config.toml
n_experts = 32
moe_layers = [0, 1, 2, 3, 4, 5, 6, 7]
router_score = "softmax"
normalize_top_k = true
vocab_size = 8192
attn_scale = 0.177
init_std_down = 0.00437
train_tokens = 987400000
steps = 3767
Below are experts of layer 3 (counted from 0) of a mixture-of-experts language model. Rows are named router (the router's row for the expert), up (a neuron's input weights, with its number) and show model dimensions 0-31. Each number is 128 + 24 x the weight over its row's rms, rounded and kept within 0 to 255. Numbers have three digits each.
After each expert's rows: a language model's description of what the expert responds to. This comes from a sample of Wikipedia text that the model never trained on.

# expert 29
router:098134163116106105100155138154099106120102169159120104109126113156106153150153146130129098087117
up0:084170116128120127106101175101145114143128147090098125127096140138136145142109164128115155126154
up1:116135124119138189108112119120113150127131104134092140120163148094074080136074103122129075107141
up2:115101133106131119140140162131100139122139171117137162111140149159148106132165135116135121136135
up3:145190108146123115171111105134151156105144091166116185101121129171144138134116160119120139118128
up4:100124171095110142144130145158136144102129131151150158072133109151141114131149163164127125103148
up5:110107156067167091108160120136100126152099141130092127138114124138141140138155173095094172151114
up6:145124124114140159149097152124142123130105152111101168138120144144155154117106115099146112120143
up7:127112101089132111161144072100148147119127166126137161173160140153114083129154145100140054118132
up8:112129103161105135151157088106124141182112113118108144138170150091158157140111125108106124138131
up9:098115148098083126151127161131144110157096156132128130092153114142115112155127100138120108146130
up10:123084116130142086163129103093131175122148122129097091082136085151164179159178131092149127078124
up11:108145201079140108127100098127094117146108161150177112152152065145152124112151128127111112115129
up12:123075128107129071092098114129114121095162089146141131160175132163144133128134162124085106091140
up13:110121138099164096103134150133139138131101097124125097067146134134163123162111114094110163136115
up14:120140119165148161108133147129117150120129126168113132081062137152135120137122117131144127142123
up15:124115105143126134150155099115111166104097106141142177100110120124170141118134118144109169143102
Description: Surname and name starts. Capital letters opening surnames or second name parts after a first name, in tennis draws, credits and lists, such as Ponomarev, Lelo, Trophy, Racing.

# expert 19
router:102152154108091119156155128162135080157101153150147160085132139142111121147125147108079097103138
up0:108158130128146090151108169107128091111148138134129123120089137155149116148133125127144110122143
up1:128147097146104096136114145129126094129137140114072133106149131098137124131105125100101177139140
up2:095116153075137138129153165108100147147099191150142164151152153101185133131133129099163077122121
up3:137101156136131107172139069179113070133160107196136144047116124128090115129124097137135120126151
up4:086143180140103124122111142170142131124118159123166128089154173135100107118129133124100120116122
up5:131196139114160107158147141144122099153139162144153128123174130164134118157139112125102101119065
up6:148095140126101109165083093107114129121090132117095146118144120075151127127077130122077100137183
up7:140107154081087148130145110085097118096150143148137128170126124105085141147164162116178081101127
up8:119130133134107134139167086086119135200137153118164109117109147097091131135131157110097174139110
up9:140150140115110116096104098140162132118129132138109132088181188110104141118119139095128123132139
up10:098138087145119091152151101110137161156183093146161125086097125126137189134133143085178091102125
up11:122148101113141144097070109153131141142090105146163127170119098124151109119111140113146120125159
up12:106118127140058088134163135135155145144161141138163115144129166126156134132128146153170127110139
up13:126130119072140077076145149113108135128115141125074127065142163136156128147121129107127114137112
up14:131132133137129157124149168134138138103139137126130156126038128144158141111114120150114122108107
up15:095108155144148125213103122139124127088163089142159180127120143143141173118157134122164128113139
Description: Verb endings, past verbs. Past-tense verbs and verb suffixes in narrative prose, such as restored, reorganized, denied, had, began, announced.

# expert 16
router:115148135136123124146140126124126137139158146168125121099095128110130142142164111120112127101194
up21:117173127144120122126099122091069129128155136128103153142085177079169175135158092119118105131132
up22:118145196143118130101114124115127136143131151178188151123135129183116154127165183155146111139149
up23:140105155089112167149153140161101083102124134130151103137111162139121141140119113097103094132100
up24:102150163125111131079148122137117092115172163147127097153115109113109153137152112134150129140093
up25:141176156110131107120097120146109148153120139142103146145089171127112172130137128168148136112121
up26:137104141161146085156127139132116167109155137105117163148098131152101153149141135113163151127156
up27:101112094089109112087121135134138091171143158106142095112136123120126129151117168119108122118136
up28:095172119119118162136123143130122135135136131083114131170111117093103139152118100112124149118130
up29:119157115171135126110156130127125149101084122124132123099115180141123111137112165110150134132166
up30:127147116094129103190116102151134106120135123135077137108108143096124111133151100120156136116143
up31:112149132133123150158133125108135158096061122176129132106130145114086132118168129152116132129117
up32:103136153111112145109159095108140121141099161114168142117136119146147136106156100116157088151125
up33:136113161129131110135094138116123122117156154117103181071131124139174122144127184151106087134124
up34:080149132087150123161136083140116111147144141121127143107130133058159116154085126108142115142170
up35:124142122140129123118136087147161147103158133105116188157165136130118135152108159073170138130140
up36:111127133105112118108114116126146130160121138129086087098122101127151097147113151084125147091152
Description: Quantity words, number parts. Quantifiers and number words like two, several, other, many, plus digits or thousands inside years and large numbers (50,000, 1670).

# expert 28
router:114165134133088104152142118152091127143129145136106087100080093140137130152163125119108106100123
up21:106114118128097093097131169158121159114123128138120105158073119139146162142185116106103132129139
up22:113121188156112125097109132171136118133141160144173162122147132182097116143147135125122112092166
up23:096113142126127169135137190126117151138122150134129141166111180118096120151121152090113125068127
up24:100094165129135158135129126104081124113130173156137126119173139143147169141155166112163135101089
up25:130133141153095151109186126153086140111110115190118115132161133103137149145133109144147110116113
up26:126117166153122126176131123155166124114127091108122127148124088133105126158151096137131112092144
up27:118122135157144153093115089153099146157123152142144114115146133109134116115124168133116143115121
up28:136144148105146128080109121092133182173157129160137089123153078119115149123070098121116152103134
up29:094169088109109131080113121144091158120133148126101118078177148175132098094125181085135147120122
up30:121154178129155121114124132159132100161130106131119140120117101134151105123114112138126103130122
up31:116123127105138116089153103124127111139153147160096168107122159119105173117135119163144152153209
up32:138098120164139163152154078101176080107146128155171120102148107180136116150151133129106095121123
up33:111143149117106111130111149141144155103053153120127165123153120124099114104155207097103151097134
up34:099137172086095166110120146136131134139152111163144093083128149096144132132179140092121132104123
up35:158135148097123139111118109173147145131165097122088124152094146161124171136117121138137137132133
up36:109157120131083131104142090116119118129115113111083101128123092099127141117126127112121110103133
Description: Infobox field labels. Infobox field names and their line breaks or colons in biographies, bands and taxa, such as Genres:, Occupations:, ISBN, footballer.

# expert 9
router:088119159136114110129140119171079126125174122166134094078128142149109156163158161140115100074145
up0:102154157121106085125124154163113112158118130148141101102126110153107152146124150111111111120151
up1:094146126124094106128136134152116142148151102127066121091125131092122181155099136126137138099145
up2:068117179092077110121141171125121140162154147171117113132112158115134112179171115076111136111133
up3:099126140118129111110126094136135142119133121160136128102127142143092137138135161143117140127181
up4:095159164143097088133141147155114103128173112177133113088142135105133176128154137121131106105137
up5:074168157114088116150153126153124138155127119190099112106109136143117135160173105080103144106130
up6:101131173140119118135160145144120090102118154163106129097140120116093114152140082145107120084115
up7:117150143125086144137188133121166119142140137149146129118130141127119146150140138076151108073116
up8:096164166135090116135160118142120154139146099132131116149091116155140129148156148115116155115146
up9:102142117110113139139124109122163108198104117167142130080165119118112137150102145137122110126135
up10:136114138119125111137116096115115179106148122193156094130108077108138154154165117121138142064125
up11:106135145110095127109113133144111118130146132150151127105135098177114154157167164109126134110133
up12:122144132143112120130132141172097148148160196171161144122166143130117118154132150100124099085148
up13:082147151120109089117161152141098128146120158160132139092110127129110143160124096102095111117164
up14:113143135155084144143193153136124106136135127193112137090082116127109136138171130132123082115150
up15:093136169121101122124134140159113101151126127185110144102113132149120137142157142121131150120130
Description: Commas and place qualifiers. Commas and opening parentheses adding a country, state or origin to a name, as in Berlin, Germany; Louiseville, Quebec; (from Marseille).

# expert 27
router:116127139140113085135151133145090103148145147150095149103128149116122135152160123127103082114138
up0:088147166083119106106129146138166135138143118175110111172108116148086139147137124107093135119186
up1:112127135137082102139133138168131126147131134139143119143137111104108110174133151116099119070163
up2:104134150103079133115134121107113115177125143172134133129118119144139097154147107110116123106165
up3:088134129117093102132148129169116119154138142176124103116103138128103153160160105099104102104149
up4:115141170096086097113140136136120142153137156197148105126133108115108156152106128115125123108151
up5:100155166117094111129137146167101138166120172153134097118137145113130141161128117093100107106128
up6:119159114150117109156108157129127132131138164157154110119140150145109159145156119088103093091180
up7:092111135113072143101158119144139119161152139187125149131120146128111161178154107114155107087177
up8:122141159118118131166159124108123120118138122140109120114120149145107144136127099095094071118101
up9:120165148112117136167098141108168119169139118141137113090123134111097115128088136108086107140131
up10:101153110127122106125143106121109134133139147152157108114126112132159175164157161085131136100156
up11:085110156099081113124147139143094124151096168160141111119123124149148162134155121097137106086158
up12:114182142153112088101126135153129153121123158169138123131155132145089131136134097124091087100160
up13:099153132132118115123140158140095132137123147153134121125113104180111163183170126080113118081144
up14:103128108147091123106186126131128085110133148185121102100121152139136163150136143108104121097118
up15:096138123129107073124136133133106107134099092159138122080163137134125175150142130121122115123139
Description: Table cell separators. Pipe separators in filmography, sports and results tables, often merged with the next cell's first letter, like | S, | M, | A.

# expert 12
router:104136139150095114139119146148124149195110158136131125146162180091082125131132131105128106093168
up0:101114165108140113141097134103117110166091173148107094130110097134107110139106145085099109128154
up1:100141122143099147116114143132119119127133125110115111089141152108118106145128103166104061128177
up2:123128124143125107148122124083059096162104177121161156133138160132163102140150101123154119132117
up3:101145138116159121166135110167149081163134168133109133129150156139124078125145123113121121125086
up4:087120131146094153130105128135151162150157182152127162088170122143128134134138134119159151126120
up5:100145138129140130132124129180116161139161125149111131135181174150119104148146099124099101109067
up6:111153132120080105140106083149126116140086151148108123129131145097121130132141127114121103102142
up7:119146124097123121108153096147138116135159151153096140143208119102097121115108131126155097104110
up8:152113111130098136151105105134122124128123138136118115164123110137135132127129147095053152139133
up9:114132125138105120140102123123169128159125108098150125090149167132140123117109129125095135117123
up10:152168130103123100175157099137110153131175132172137086080154105131172156158103143145163104080127
up11:111128175104150103127144149116101166173112138129137131149157094115156111133167147086146122116136
up12:139089107131115093173133132131146122135139114128137064126160155139155125156136115155090141114148
up13:116125111081146092107140136096121122116115149129082154057144184109136135159132115109117099143141
up14:112128114117142134120165115091112125124089111143100156102104145160059123116127125147157089152098
up15:105133149154121125162109107147120159117118100136119127140142149118126149147107148154143135122127
Description: Work and role nouns. Nouns after the, a, or a possessive naming a role or work, such as role, album, book, novel, program, plus quote marks and See also headings.

# expert 3
router:089178145138090120140125126140137126186119142132125133113096148120123136152120118097110090134146
up0:108154127149133117127122143137122124138129118154156107072142119188120105168118143110114120120150
up1:088175134099085121136128135102137080140145148151112137125178147096072133141134096115088115114166
up2:122108157129106084127145168145081109123156141171152117108125122126159143127186128104124174113131
up3:116151131100110099135141162144105105151104124156135085116133147128122137155160161114107108112151
up4:115173168135121120107111115126124140139165177158124122125137142123099132124157115112112134137152
up5:098121156098135099107126146161083101147143203145137120102144129087103174140125136103101112123150
up6:111129165124081134153134113126077115111134124161117139113103146103098147160119118102105097080110
up7:099153119129106129142145116112123101131134135178104128102154132167096123166120124077092052073135
up8:123140121172124133140136094140077128162100158134124148116146130121126153131099148112119188146102
up9:126157138109103109123164163139135125175108124133144123077163156108080127128113141098144105120135
up10:123167130119124133167173084103108130127137123137133110134150131100148142124151138123123111105128
up11:087142156132092095114149143148131142174130113144150149108167095117112136138125154091127099123146
up12:070098130120130116107180130156129121135137174151136115112162127103123138143137102134139110113157
up13:113188133140117111128137152132116143105147102140104148078119147163149132187134131095115121079156
up14:121144116138092122159183115123085105144127151153166153093116135134162150153120145076122101128136
up15:113138145146092112154133151165114143135144127164111104078142144130108191131157116081120114105127
Description: Word-initial lowercase fragments. Short lowercase pieces early inside a split word, often right after the first letters, as in unc-on-ventional, obl-ong, exc-av-ation.

# expert 30
router:109134119121093126132169115139137136153115111152155133127128141137110188136146162118098102114114
up21:141143105176123124157151175112097123157111119121117114143097163115130134149078111103094113113159
up22:123159125115138105127133126142136091110179138157186140120125177184109112130104156136130181120156
up23:122111147073094103139106113146081154122133114105163153162116168108096133129151124137123119127158
up24:134134154122122134096134148167129112089147151150116093145163092091142134112136126117167122131085
up25:136132122134142102146088102158087101136111125144123086122079118141152151142094132135150114127106
up26:116133125171135115130125143153117141114133133132134132108099143116109136157076181135102106130154
up27:122130167145129164062122102152073168131124133142162155113133082076119118138098153127177106124139
up28:102158137137141130109105138100121116101134110119100110095105141114171104150097122125130150101155
up29:106115090141135127114137069114153152098145137125142081139129158112112122122136144115142165124144
up30:106112121138156127135140121155136110101161122132077131119159143105169157133122131106110127108102
up31:138142136167112131114099097127112128157141149147136079132111146097141152127125147150162149126134
up32:123118141108142156134139152114162090151112136128105178114144110129104143135183169172092078142104
up33:125077130121115132102122161148105146118087159123137132132136113119126155134124203126100127121109
up34:096190121125139158116146111140165166110150129141130112116109119108152127137108118120123154141163
up35:126160149128123147159095142166159071129129110128110110153129151130117130146115138147143093121124
up36:141118112118112097120139167158117124137082137122127100118122107115135155141106104074110060092132
Description: Line breaks and conjunctions. Line breaks ending table rows or list items, and clause-linking words like and, or, but, was, is in running prose.

# expert 20
router:090126133136103110145168156147138110142103136150129127110107140140101124159139158119123052123128
up0:123128139105114112124146160117118106137146147116125101121111145105080141170127147059128094115142
up1:097158125131104104140129145128136103148120157142100106101196131111083107155108125117088120109134
up2:077144137109114099156123113148127152158099154150140138135112094160126137141169104107112091120129
up3:094150142107115082153161147158094143124129134134130127123143173133124175139145115082125088109147
up4:124131124136094133147125145156145132122095138140171124129144157134134131135146121123129111125133
up5:089162162108097135129149140125119137173135124137149119101100125158149126144136129116101169139133
up6:099155146111121113122126122142090115173111138178168156090135127150119132148150156074131147120153
up7:104138145137095124137164128173116094121141146152124113136141151151086144151125104094100125105155
up8:103151147141068120084160134172114091160125148110133105097150123137155146157163100119120138125129
up9:121174139121077126142155112137118126162139171168140115106169132132107144145127151097097118100173
up10:163116114164114128182107094111088154148188147135149099107119084132155148163143118119174122087101
up11:101135177093105105142140120173109137137134111143152127119176127137115149151120128104108105091128
up12:111125149129099121154135107144132121139153132189173108142128132101120124159150118100100102117134
up13:109174154129120098120158152143106129138126125167125109117128144127119158158163105095117124110146
up14:106141131121122117128141133163121125115130150166127131130110137154106136133136124127115134112149
up15:088124132152113161165114124127131112128157118170141131094124109165111160153120146125139115108105
Description: Lowercase word starts. Single lowercase letters or first pieces that begin ordinary words, often in Italian or French titles and Latin species names, such as c(inema), l('affaire), cl(ams).

# expert 31
router:123123116138102113115149108122097131172133113142135108128132141143153164136178165082124145095160
up21:098169106166122102143109132109119151176140129091128143146096175110127151137133155054079107096166
up22:111133193177106159137145140155137145129132124145132114123154104192126118141120147156130128122197
up23:117108129085120125121133146122103156163133117157102111168117161142134159143114134115110090126179
up24:098146167159103138128133137173105143091130162152135138129156137208118101149113131116104102135137
up25:127150103140129111147119124151107135177118139143134106139127143123132157153137143087142123115128
up26:131148143148140113124130151170128122121082105148115178089114106132119137159109177157145105114110
up27:119133122125126143146083147126141118138133143128170134127085117167124164131076142139107146122190
up28:114128142137100107138137148184155154108113156149123118132122116175122124144144108125102155119172
up29:116119125143113143119137126097109128150132146125162129108136162158114126128158155118105135120133
up30:124159139157154122134135149166134102069134108134136136122143162115149145115142121071134105134135
up31:117141128107120135114122202156125116140137127145121132123162135129134129120124126137152123137182
up32:115135143097130115122108092159121103137098147169149145125168143139147162142144140085106109112119
up33:134103155177136134110098146127153150090163149119134124094112105150147098125159186111157111090148
up34:116131140114136121095172107172135135156145114137120148092102113125148156140093060084117150117166
up35:153138127169115117098151113130114114163122113134131078153119133150124153151132165161124115112118
up36:105131096117113119087135092094120078161136141123115088105147112117128141151130140114117107102129
Description: Table row starts. Opening pipes, header cells and heading markers starting wiki table rows and sections, such as | No., | Party, ===, first digit of rows.

# expert 8
router:088137152129093108135137143167119125147129133166128123095120138139116139176144130117103094110139
up0:097131170110119135111124127142125123115113115150129118093098089177115126177149128113134116087163
up1:106153118110093106167113193113139099150119130113131147123120092131096136163165124129126103102177
up2:096139151102090100141140125142110124149132143145136110103117141128123165158149141095098104110141
up3:104149143130105100137147138140099100126133137162122088099136141163087143145134124109116122118154
up4:135130164109122098118113159124099119116101125118173122085160103124105145115143155131132127135161
up5:090163162134107093129130133162084116132135147137147119091122150137121126139156161076118119121114
up6:122144157125087127112148157157144130140123119152118129126105099134120142148152150120110122104147
up7:124141145116099127090143111140127099134110164152157130109143151111109154137159117098150103109148
up8:125155130120102108153166119145086110143106114129140138099099112130125097137165188128122123127140
up9:077149152133111103123130118126115100144137137136131092103144129139093134147145133094093103106159
up10:156137162150122121171133094137110127132124141152163115081127095103143129153118138078152109075139
up11:063139169073110134091144153135126111157101107148127118128112122120115182153118143088112109118136
up12:124150137137087100105167135130135083129132140178133108100128160142123159188131149119111115078163
up13:128154125070119097110158167146123128139121172146136119046146142105144153158124125061130135130159
up14:130135152088125139099138112118105126133130143180116077143099085111123131138116125134109102120166
up15:094142153149133096124117134138107103152122137154131125105146122117096167159146122119123126104119
Description: Non-Latin script bytes. Byte pieces of Arabic, Persian, Cyrillic and Thai script, often in parenthesized native names of Iranian villages, plus some inner syllables of foreign place names like Jerus(al)em.

# expert 26
router:086147143141105128117145118170127159158109130136145134132101091136106150168140124077108106114203
up21:133161094124131115146102162146078174129141134117142121121121128086152138137099142091099098122163
up22:102132110147122134136176105124108127153144106122094163147086135166131139143156129143145154124182
up23:120103153092108130116110071115127133164113116154173131156125149114127163114113174093142166147166
up24:151140148151128119131102129169123134085128151154130116126134139152140100115163157152122128099085
up25:138138103135133149125114146154067092128117119142125145160085136117111139126096093117154107145062
up26:124128160143103098157146107189192123091132097134160106095078117186068147163136138146103096126138
up27:111094163140111116086130111111111130186163134111117144165114149137133138161073117155128116114144
up28:137166109091146100173117094106135139168120143124121155122096159102112111105095093127079172147123
up29:123168088149129133118140117117046119108118175123100133115170169113128115119140155123156126145132
up30:102177121133149055138110119151175137099165121161085123114109129098142156146153116117158148094136
up31:100131134166088122085117109161108103112111112129074133142106143142106152110137170139117167145101
up32:124097168108144121092117096111173130160132148135135143131129142148133150133114119121135101163155
up33:158133117108128125128122137121091155123095142122142171150101128107158089124113184127144091115131
up34:117159126139156093118142125112163146131163136161164118117085116086139168135140118091115170106153
up35:126188169146127130122097088171118133141149111126144118135190130132096150139134171108141123132087
up36:080128103114101125090116140083106118129147123123121104092119138154148149141142123091101110130135
Description: Numbers and coordinates. Punctuation, digits, degree and minute signs, and line breaks in infoboxes, coordinates, climate tables and population tables, such as °, ′, 1930.

# expert 7
router:089152173132106128137139128146102112125159105149133127145139151126086157151108118120096131135170
up0:080157118120125130089112181090142100138150125119090124124082144155160112140111117121105138142144
up1:135126102129117151104099121122126148148152136130083083110147066108138096137112128120119135113166
up2:127127142161106093139111158168076148146082170154127133118115174113167113133134100154146119137138
up3:149146096146133113183131099174152091125129132143125124118108117159134115134121157125115127110158
up4:084172171095097121141106117117089127109156144147163126102164126145118133131132136143114129113147
up5:107131124123152117110121179165120151138092148145126130145157151162115106148113153072097130111063
up6:122153161152102099121141113115115106117127118110144137127114173123150131130086128133119125128176
up7:122136137126112149101168111128135101122144158132172129144110141100109159152129162102147077113078
up8:131151103128135125126174083112142097163127153141157130118126132123113143127118126114075154146143
up9:100191128111104174141098124103141121172114121119127114119150139121101159112143132107115146132129
up10:151087146114132128132125155117164156121150155183148098128116080160097130140141109100149143090100
up11:101138152080123147146123096133074166131136129181184120119114133135122115130146154129171125097165
up12:109112130141132108133102096142148054155105123112134150135148141116108114116096144154138109144104
up13:100152091135130092091146182139119120144090132154072087120120156114135152144095088096102128134112
up14:125141082122127137170183157128180108111143119136142104129068110140116131121127130105107112127152
up15:112133096149130116127116141126130136122137107152129144132119204150091124152104101140122122140095
Description: Sentence ends, articles. Sentence-final periods and the articles a/the after verbs like made or gave, plus sentence-opening words such as His, The.

# expert 4
router:124133148118113102119172124158106150127148124147140135098107133138133115145165139088102134098150
up21:113180093143127104173139122119127143138128109138119114115106166098170141148093105054104108123150
up22:120150143163141172092101149128125117116144157125123139161148131177105134106116147151109136137185
up23:101156131143081144131116119131102126141111169158154126138126147123111164158115141127087123142148
up24:101094133155141147116131071114134095108185129114142075112117104102143116129139146114157134135102
up25:132141124116138101059114111161095127132139148157130124138150132141109117149114077154130126100083
up26:147146142159137100170113110142111108134102109154148091124133161112111151159109140149092095126171
up27:115120139127091095115121130139158168156168137134114132177100114138049163144117158123094120085110
up28:115175122147111156188112109097143151093098150119086145137157136153114145140101083102085130121147
up29:117120102116114161117096104135119151130157163163146121130131139152176140125101164161126132144127
up30:131120140122137120159091110157099105156131089140129148151119130124137147133124095116106147115108
up31:113133138123102123137152123124114083104137119157084168183152126122104168126128090132105152112145
up32:121098128127126136174149128134131079117107145163153146103154108151124139139156150091130082124070
up33:129120103175121115113096161111138146114126156124145139140117102115104129155157177135137106062117
up34:110131143110130123088159176102129132138137118138130106112124129053152149119117096132121124115151
up35:146156128111135107137115096177131104131152111117131093178095128115126136130141156109146138128085
up36:098129109124119176128128123101138092093111165113108089101142146105116092139141136081134115108119
Description: Table number cells. Pipe separators and small numbers in sports and statistics tables, such as league standings, results and percentages (| 9, 4–2, 48% |).

# expert 23
router:122138153119101094123106109122128111144159154129102123079110134111142134153149137128089116113157
up0:094168119137138105132103166114149104173148106181112114118050103143118116146099139122136114138128
up1:127108093136099122093105137139118145167126133101049155105157121099077136114089166082099110099169
up2:131102166095112130125121198127109122118127143149127173093092130102133144117155097134134160127145
up3:129152098144148073185141167111134122160148122135119138111121137184108136125119130115119121146120
up4:109148153140114079134098139146128140108124132142197147087129129123134129121139100146116134119119
up5:100126113125144143148132131132097152156153133177096149193120137127087098133132119112112158118099
up6:133121137111129109152113107151118072160079141123139146151137153174141142127133126116078140139149
up7:090108137109126117129162080147137129091116154133122153138194120121092114142128119096111107128183
up8:106126110149088162191152096115133131169139171165103152148117115126131157172116107128098148114148
up9:097127130135084140147131132130159128153092125151131121132210141117114094125103118127128102152116
up10:126142101119143105143150115113142188151094134132134062097186106142145153146150116096170097090131
up11:114097151122127096128122136164120124131120148118170112154176103135136120123150136149158124090122
up12:137088138083111091140128129138146176133122163119140122178154165137113118125145161127122144110125
up13:146116116121151098122122143121121150112075106143125166058130155135151129132101136130170167135133
up14:137168112148127121131116172133094116155105106158128110069081142126119144123130116142138116127114
up15:123148110187134136157126100135104163128104094134136158132128148137115172148138110122160097110113
Description: Second letters in words. Early inner pieces of words and names right after a capital, such as At(l)ético, Ar(r)ival, A(k)ito, G(em)ini, C(it)i.

# expert 14
router:098140143101129101116162146120140109153125153172141118117088135155091184138152136106112126131155
up0:134154162085154136146158199140128079150104150107146167108078127159138147151103121132124128115162
up1:162177111108073116157132166136120105122158126141132176131119132115133146103111107053137151144119
up2:128088148126114101169164154112060150119103163169116164132172133089133123130129129137149089133121
up3:116132123150132124150096093152126116141160133105154117128085130173117107116113147168162095127128
up4:102136154114114133090133151158099142083139132122130154108135137159140110139143159126109151126124
up5:137147140080119115192142109104066141135129129150127077123102125116121130129144102112108161114111
up6:147129106127106127153178115136142109102128125135127196106116104087156138150108135080148081113141
up7:132124165144125120110212120134130117109117131134155107120143135135097093145115172120126118123110
up8:151124180125097137136128116106138096151098168120106152144068139138099146155107126142109170130140
up9:130154107123133144137194133117155146125121115082102162104131176100147126108100157114136140116139
up10:139147093112121100206082112102117168122138113141130094089141111133139148159141156094136132116091
up11:128108200107110131110138154139082131191128106116168106124110125089173167160096154113147121119129
up12:130128133141119099111119077125121128154150132136139160134174131089143135135124136164141090129174
up13:160126114101142111093118144156113135116066139144105140126169132072159144145128142108149120129111
up14:131146151077107143148128158129120115089096112169126109088081134139072126132153170175101139120142
up15:141148140183131115148098096129129150109164126154141123129117132140057125144122127189169121124126
Description: Function words. Articles, prepositions and possessives like of, of the, the, 's, his, and quotation marks, especially inside titles and noun phrases.

# expert 17
router:094148160104107095120125148170134096146132150152114110094105151155120138164153127124100110117131
up0:073179143122118080096150158151095120129138130164132095107146102114147123160113137102115109107133
up1:063155161101088115109158121153103123163153142156124112098152111101127140155123190095116113109116
up2:084133130110094130149175161137111133132134148181113123125130141138098157162125099100122101120165
up3:097150162118134111130142137138133111132121114170135127104122112169105105126168110122101113109130
up4:084135150114111100092138110156117095103136141153137123124117150156149171111161097142084109122165
up5:119166158107092105148125130156100117120157136145138092110122151147118135153158126115098149098157
up6:101158158134112106130161107146129120140132139173143123132150136119116150161148134080097111099167
up7:090110154102087114089160127140152081135128193165119134112170097115098136164125118116119096085176
up8:112112150097107074128188161099129090158117185115118162139104107108100126154135183082090127104139
up9:101134157112095139127123148143151105163118150162130123113145101170120149130166130117115110115178
up10:158154119164136127189125122112121160117114119147110076119163138145113157153139113086153094079127
up11:070127175126104127113118145170101144154146102167148089129142132122124139140131147122109095104140
up12:082118138109127105104159130131118134123117160165162122105174118131112162157132151116113085079136
up13:091143161114116080120147123143108117146151161153146118103122126150105146153160132087122100113175
up14:122120142110134112100154095139100099147126133175136125112110114167121132151115135113075127126131
up15:100139138130103085122135118172101133105135122173122113096111153180116169157119138087148119100129
Description: Name-ending suffixes. Final pieces of surnames and place names such as -ton, -ford, -ington, -ville, -ley, -bury, plus other word-internal syllables.

# expert 10
router:103121131144114079170111137166112159152151139168128154097141133136127142155159118125127122110128
up0:083161131114128130135123199087142121127111106149167117131063117181102129138133143117078091126168
up1:082156110123095146139112136150112137165118115112132130101143137128109117122093126104100145127148
up2:112090154122100126156126159142102105138117121166163115139126171102130101138138093105121162117103
up3:154141139085132118146069111111126092156161126151135126089123153133081108118137096161145144123135
up4:121154174110111122102157102131165149094179142125145145148153154127078099128134133135110136128121
up5:119148132077111136106121152149074144124133160127103125126150107132100131143115148098122147115156
up6:119112122080128118152119135138087135158124142131142146118152106125180181146105165077081130126121
up7:123089130096120104081177085144138088123132139132149176145191104141138122130130152129138073121102
up8:123140151132127175121184147105134101139140103125129162143115117136120151152119132145122159118134
up9:100137154091128161131132096127160138152118112105173147106132116077121123119117127081141115104178
up10:144150116102112138149146114104122148103128140139134126124106101107125141158129104130127120102125
up11:121160135119119057132136123140128098153122133122131101116121084154103156129136142098121129147139
up12:121126162092093145166173108129149106114134144123110135134083159153130104144121136154130121135144
up13:138121121138130145102201105146106108132120139132098139135146148124163138145175123115123088138132
up14:115114122154123175130120140117142092118156094141127112138062155139077148123081090139087141134098
up15:088161108171120111137095096133112158127132090130143130114127118144118136135131140125166130122136
Description: Clause connectors, quote openers. Relative and subordinating words (that, which, who, when) and pronouns or verbs opening clauses, also first tokens inside quotations.

# expert 1
router:097134146108115098114117126139130118139124180142102117098146120116099128154135124114110114122150
up0:107152152092123115129144135128122084176170119158130092109070153127094142157127156103123082111134
up1:129132099128108130161140143135133123166127157131116105123161126128111136174126135110091099088090
up2:069100135103071131135144106117126163143115150159126129119120123118136140146138094107100118136178
up3:117159143141117100097165153158104110113145169171145112090126163126106102162147132111144116098137
up4:129128171094088152099112120151137128125126124151159123123123136126123131134179135118085128120155
up5:106187151129100106141148135187121143131148132162131115087107161129123165169150113081098143082120
up6:082176187104105080113126125164102147134093103140153152098114132137135128161169166066124113087146
up7:108158163157098126156146149147105137143163159147149121120123167116069119141158134093134101095178
up8:117136121139083139145147120149105157167118167151122139083122131118097134163149122106110130111100
up9:127151158103081133113154129125128123164120136142133109111131105098145132134127111093114096127136
up10:149169103143132102175110081105122178108154132164129083138154074112154140160148095114164113091146
up11:115149116092116115108121134113103130145130110169157087111118128121134171135132112099117120062137
up12:120113116116119110157147143143076136088181130131161110134150162108127145119168126124140088110141
up13:129113134118127104132170175110106123100124117125137152130142161124108124153115170085138097132140
up14:102141155122091142172161145182113121108158140182144085123093118149107147138178148149103120082119
up15:109157174144121099086121136152121127109125109150153135092117127143131145137144133124106112129142
Description: Institutional name words. Capitalized words and word pieces inside names of organizations, awards and places, such as Council, Hospital, School, Screenplay.